Below are experts of layer 3 (counted from 0) of a mixture-of-experts language model. Rows are named router (the router's row for the expert), gate (a neuron's input weights, with its number), up (a neuron's input weights, with its number), down (a neuron's output weights, with its number) and show model dimensions 224-335. Each number is 500 + 40 x the weight over its row's rms, rounded and kept within 0 to 999. Numbers have three digits each.
After each expert's rows: "raises" lists some tokens whose logits its average output raises strongly, later layers aside. This comes from a sample of Wikipedia text that the model never trained on.

# expert 22
router:546523481477470465542490442492484462490463415474513452559410448546459432560420431444500556536474448484467411472503583541480533481509530465531506488554578581458494556540517454511475466535482486529538488500516481482514485536416511508534516528534483427503521509508542486508522512519433482516584476521514490490530492479512530529478492452469
gate1:453542496488483510502530518432509526419430450549475567493493530565567493428497554576480458453487483488590495475505548538591464491563474525434504474518503504463512478489547507520479506480471467463463468541590510440527524515551454478486522469465500540479478469528510508469465488512525530557489531509457516510513448544471532531437509486483
up1:522472443504513461490473497491498491542546553429466494535468510439424499540501538479493481557565506542478466574548470463555454469460497468551472508471494431497510444475405489480517483545470529532520538478498440484486411522501532506514453511501527430545460564539510509486558461495482492507539524556538504480544519507555490422525423539467
down1:535487485526501555530432547496509488471498488541471507486512464440446576511441543463475475454522504579527508439492517528500507427476495528508596409471458484550490525532541474498466472465498500448444523479448485520508499547532466590491461547477493530501517536536533594539454481501543522492462540495527558503512520543492447511592459447447
raises: " in", " with", ",", " as", " of", " and"

# expert 7
router:535483455458417443488451515507503518483465444510489432532494474537475528515493461491488552500566469463470516542476495529502479466498506459500464476558501510525508462500484524448468480487423483531463525491485586477540549424452471618455513453506480500528501565463569410461516448604466475497508501518477558430552525492512535490520524465502
gate1:522444530523441484422512512475461556510446461509553521521521461499497473493539462573461375520529504447488517465542552508458550423530467438442510580489485543478526505472547470464499508484531527496510540483568515500446511535524517555512432497484463468480466515525546460537501498411513470475510444481536485444508543494572476497578503579521
up1:500563573467507536500503494469613473521488481517487459501528517487474516477441506473495460420456500465501496481491509429533460539483496543505513464462529506495464494520427519457599511528451507525539504508505524530555488549458446540497503453452466528494545487494435519474480544542585473480421519463453472539466528414442543415495459490542
down1:478559570477523524462488501512506499513523565468486506516461490523473568466559482515471473469527518507524539506490503494477541530433561468557492505409514516492488429461477480470515506537536443560503514461495507442546509511522516493526518459436483529421502414548447471451433474485486474569537513461535501504442506489530535467556487532450
raises: "–", ".", ",", "th", "/", ".\n\n"

# expert 16
router:522476482446422571501463518506535504527359500501490432595442467526472490519451461448464571561480447480419492475496527528464489465512451458487488534532508518508541509528499472437485514491454488492545502442524499503517487484523524504503515404552533423500548574544534436502482532552446476554563502548474532482460526378564518498516530447495
gate1:503428509531580485521482468475533522481446531505455458482495559454515487516482468510503530473544412516480529432470497497426577504538485417495518439541511568547517462511469406492499474519501459595517557455425490459462462432540558488453534461496474477464502490511452405507501587501515470522461449532552435552462553496568485564426467460561
up1:501531513481470568515472572479476491489502514459553504477512406497464499561454497505544580523462573495505471529468501447508498449507503537543549494512479410451533539519479468520604538551436525456489379549567419491499475534541410528547490441558447513532515533497495498499488507434519502598497555482578479433497499589535487471505441494453
down1:548527546503384490500483541512550495467530479528462517530480491529484433480438462526549448486596490525437456531548509494444557506450558448510440518506443526551525458490498421442522523485528511469475525539475522511509488489467506505583503540497471568530487446481466496487468533560501521445493504532521513538570503427481548487534500550453
raises: " The", " ", " A", " B", " N", " S"

# expert 0
router:527479463467467464586470514548440535469454526539576509531519463533452517490533520496432544577452418472488453515470515519460529366516540481489488528542512564500493491537500433444465529478424489477510500437555580420539487486467508530463562475514466479558485557465548482490506531524487452540546468517426527491471507464558514491511427465497
gate1:543493439576469494458502538466462479513475517524577520432515512526491540466524518515494523546497474493438514509495540508513525556502480452518482517501515548494392460487508470495493583463461556524546409443530437480504470470487467522410480488453462431465498495452516528473497598484553530480517475469461465464437528524450523477447472464544
up1:439506559445538469565527481550475511452527467498513528493510529508549493479402496460484531498516490495541541535538487439509511500590465495463503487493544434458481527518588469469536523557546476446490563556501482510571545525565471480496491504500559479499515563543522480436515467544464507540463569479467520526482468526536484513571527515477
down1:540569454549427496463454486534491464600432497491441499468560502499476537463450402525546490536506528491459489444446485539415508511479451471472519437476492521439470533512512502523563525501509513543478507400548481465475471564582527489552526515482504500429527486500448517518563500567445502509482522469529507526476537483537435534540550443510
raises: " be", " the", " take", " a", " run", " give"

# expert 10
router:502528452484473464530523455564517519466442530538525460582508508541471500564506487469478564530502423441528482480474506563540408457506527445466483467546517518502575520520529531407540539525418497538520492482514513470544502495451446531533558494604451442536540523458517557498493513533495457561596402532444528457460483540524544475480513500474
gate1:485590529573541455537566466487566549492488448500523567502486450458507560475507494509471559488521571542427492478467453498488479487508508431487509538427497482422498583484531528556547481509483512491457512476509516501484508482460472522430537488531427455445533516528488457485460493479419556440492492508507484455554547522464448520472560500507
up1:571482490456463473515507514534504508555552498572532512491490481486489484449482542463454559563555526496521494451507398520514466493472527563440505479474559429534488509532516504535521500520502493453462525499477475487498515555458525440441449447519474514468496557460494467511397502483466559462540460477547510442481461457497430422560485456476
down1:450489492552493513509550502505590492433541487500578496510511516472475539515484539540481470468497480452480479475507483505414528462471579485477523512505501444505478533553479523509475463521460457463466497516429525470512487436540461483500496470490491468536519482484484561519483488452462422433538591539554514480485477475578476495530557510554
raises: " ", " —", " N"

# expert 17
router:533439443445503491533468439519467475494505389515531481502493456530502482534449467476491492536519413453467515502473468506500482519525543474489522508503555573469492510471479570451542508433458455536509477482504574489530533456486475479532520461512476489502574569465480423473487518510480457485549496540509559464573445519500451512569541498544
gate1:474475438449453492486525609564383475459532438573519504535530499512498512509471530484552512542482465464522511538437441466518494578513520437507521486482479455438444525522464486514478501414607490482500483516497457448471473456515414563453560540540469507548496496503473420500551525488476527502466443529526454529550470448474483544487479484483
up1:495561557508490531510483441543538545450501557509470565416558525474470543475619512456472564486469546593492472466513555521511526400435464543483507516500513490520529537494505565466493495548494443595533497478471561468474511563476556462512473531546480572402533462529562587464420552541503496509560500489420515511472516515443480473543515420462
down1:510547498459485498473516556505546572550526414458527508549510596522511522527501537519482471517516529538486467477465445553480551510529507529397510484504499499557551581494438592559465541562472555474556514525486523451507489424510466503489552519467495468527551536495484516427499483445479477504514456461583459508494456440465509498442437523456
raises: " the", " a", " this", " ", " that", " their"

# expert 15
router:522486485498506429562475429511428515417464432538565459570481476509436503493449401415465510525498424465489471517498501527500482495545526506476485524522523543578527559507469503464536408417429550525547519480504527489539501505495542542573537488558467464460525520521575483503590478481495513512557506523420523496533487511552524558481523439496
gate1:436503462452488557446486488517496540524493475560502461455420473519529468546522552445495484526604464436467460482517468503500434501552553497506498514444489411562485464557476451488529376512510504523511511462455548480548523513501503551513516518553495481577477529518533516508467492519506454534532550416552555543448547451548453481526475471497
up1:543441534552469510594440442551599505547475567490522453505511490539480534524514463535516485472529478530537604473495511538490485452547583468497437451513494504526565556514572508440458498565526506452486502437503482537423559519475502507476522517486559493504511472485484472449464510519468541511539458520543475455492522563519534556566522545494
down1:424570492485463505449449434530498516496526492527447468472455562415470534457528610479488539475516491523531529411476504528489512508425483498493474463481439566534518500507518559487496427505474532493495412526442478499543522497528494526497510526479573475450483516559533458509459543478540468546415492509501527476462539436514527525515487446544
raises: " a", " the", " an", " their", " one", " "

# expert 18
router:587485449468465420557495485496450535481470505487588512531432485569500537568481414431447540539483461470471436558498529518525520511501568435561534481572545530514499472514460460476494418483436435499522527500441529486493561471472483545491544439504448498480557537534544403493478500564477460519538508481474486477503497480544474544499489505537
gate1:501472425499461534564602523504518504544461422497547548462494509386458503480515500454484444548483465561463510526457584484469461470524496495428534513461527514557451529540501516483459534406496496539460524522513458399435461528511494536510485509575479462429501464459497540544495563488494469538464498462447520578507501492518542553462511495514
up1:518499543476498523434388486527484474436555508537468497489534511623526448534506435528538528420538491459561514488553484480516556474476494494586407486561450515447561484495505459522523490575536528493561565495541546588555524474432501472502468502465499521547507516542547494445496451506508546459477482525542494423512548530555503448492446481477
down1:505446479485507518473482546538493497525476502434520515482479568477411466512455473472488515527388521562476515509496419566465472480539478485494541533461528519507471484410585458462503541428548586457494474479557526502508471461521486506503524466455516507503462514424511478480521540461572451482492468518456504533491489501486451495550476534516
raises: ",", " (", "'s", " and", " &", "."

# expert 11
router:476474462427452451575459516600399559487477505570511483568450470512481444498489487502463605529500480500481456537503566521498475475559486447521537473552534551501516481463500488438510475510453483498572588434526570488520486507522529549486543442491502469471562539486556490490520554555495480523528531489427491439517462516482448504494500463510
gate1:545571539485528481520472521541467502471581503482548619455500530495527506559510445526503514548495458474566453494553500547478537483540533552509538479535472458502531532455560442475465533475459459466505503547507540538578495504503509477531485506484494564436492443537456482483503476516499493556485466426519563475564543545545480471494484454605
up1:489472467512459447459553464480477441482491512458529451559454570548494517497498531456462450450479528521525550525492524472487522496480529502485531541471540487479449456555491534510485516514587495542493483464508526479463454503493511564448468455530515471490440537524502577539510466413461566450515489536463465498521439511365497512477515478381
down1:579461589512527483516455479478535532467480474517470494516505570455513487528487504510495555457492558557523541524494553481512532551522485479509497509489538537593468515471574554585495530523487521499484437567518419461457487482588497504561532511482510502581531511522466572465483472501521465461460474491494562519524473478527462518465483484510
raises: " This", " The", " There", " However", " It", " These"

# expert 23
router:555512456454449465526472476557458514474475483548541438551467481554465460522466438453446560556507437460486481505463575555523519415544544483494492506539558540528515520562504419443513487465440461530550522460503550452526488520460484562513541457539470411508534530489528466483502468578470442565562486528444544464478544510544536540519511457484
gate1:541497463521553482498465502489533473504488457560516437473484532507522505413506529571503511546453531521407509596483484510449461444465553488441560521517504597519500430565438511541466403580537494476490527480590484540483481522456535497543505567548522462488515542505463490465512520532462473526500516490505452522466455521503514469537501531455
up1:502514526488514522529499512548499513514501517447552468491501457493505525513544475521518470515504455477527522412502450552495503501543522465475450474525439504483564512485519513445478539538501468456429497512457516568524515517430505384510403588504495511564569461472485463534553481505486522417546446534503514527552463477505562549475431495474
down1:502454450501511464530447468445476489544498546516454547517465422557479512507484566502492462460493542511554441548471455468502545415487471520490538539523509501499422484455531533471545490455492522517493549519542494516564477460555509550470479504452444471569422482466526521516443487539522491526463580488449451546510522492503565467479508492479
raises: "at", "ign", "ec"

# expert 12
router:549514460457447463551436475566481547485462474534537443552450475563466484540469447465455589555508437457477474497468545562521524421544544468509515512548559538544516512528504445451525478485436475537531508436515562463540509493461463536495549469542453448523531547484535460484497498570469452573545464538453533491485550523549525517501512466499
gate1:432484578554541485501515503502471536553498576446494519564489564459518485519458465493530561480456407451479501535492527558578517468469453545576455522624498448496498421490479519554501452516562548502519503428508418465421484505470469520515564473471496481490471493529487529508478470481503545471482499478508507508455513473477542528520475462496
up1:550491522532550466567476523522473536511485478473551518561466459528458548481484581513516507526563515502492545527523483519541524473458497421480468529544527527515382486473556521521520474420555521489440504430502451481480541557471549494481435552482488477436503419473437484495490523476455438505418532539484508512496494530476438499451498452537
down1:530510512475394503509518571418522557508523501541491450504503497534466494503529491484537509487481456513531464482501504553465571478524503575412526514473422575508521562441468444458496427579433509388476496490485459545535528490505439516459572506486476517501546546494452427451563528498495440537522526517586493475565489478440517470530524529510
raises: "akes", " any", " services"

# expert 5
router:487496468445454477536436444533472428491451502501544454528485510511503502523498448477451616567555516494413478468455533481500523444584530496466539480526547550520517517548479411460531460448477476554495524454490532408493513515450444544473529383555450443501500521554574501516476460476440474524517549541500549538478536479532509535461480440532
gate1:492497507488500519438526496425489461593533583572534497501523475483527454465499527520554490539564527491467514534427475505569491458548572507499454545543543560460503482426553507487414455456488469491525506477541504503524516518478437535582566464499516473476513506494430555522476546524413450435525480500482423548507485479492487495501397528449
up1:437495501434521542456531531440471495548579578528504482452537507460580447452490511497555440460537497497461497519453497501544478477492592531519409540510618556485511474408554473494460477460512446567486500441516490483496511489528427532529562545553548506470525439561465482505473523518457459475514481449495461541482505487533503480485456493422
down1:402474543458489504528454508403548424505441511547516537473510556445515499567452508471580447484496518450413516495524454446525436514493508456463477535505487502521484470529444528495474514519526514543532471485474520539446486538510516441502500555526545511488460532486492448482510545517519518467478499544504486500465485526556411543528525457500
raises: " though", " the", " then", " although"

# expert 1
router:548539448478540485522478479509448542446491532550555471578442473559497574541476492449407531565549490508502522518443503541564445489548596488538487574538566527540502527510495499443504503459501458519483507492473518494481516510539515493535539442493479492522516558474487406523478529562475438502499482518419536497443509500569457521522565491528
gate1:528567526520475536461462468427487480521501437467577492522496522476449510483534547477470456505515522496430513482444435515521510515523482406494564487480568443547563489509541538520515495525541505444510474544611522492594459436497534529533512541475521486496493535524489470531481474468497547510473484464499538481498454546434510538466476486529
up1:497527411473546496550512502541444497531593480430510527452487485550513555597446490507582493585507537531551539554532472541540425456512488515475512524518452490540490582521497417489518461501499387542525543531477520454509510486467553435473481494592459552545486546461436511449424472504452503553404510511491491408449465524525473493469461546526
down1:435507480509503484447454491547472471515518491555514518519473453468486537521487471486486558452464558495511620500547425526499520538542481500506527480533488550534598498520492454527517440501524545498492530550561547480473487529524496471501544464488436393554448513407462532514518483501421546437497577457479491507502501545465472415497430493510
raises: " ", " K", " N"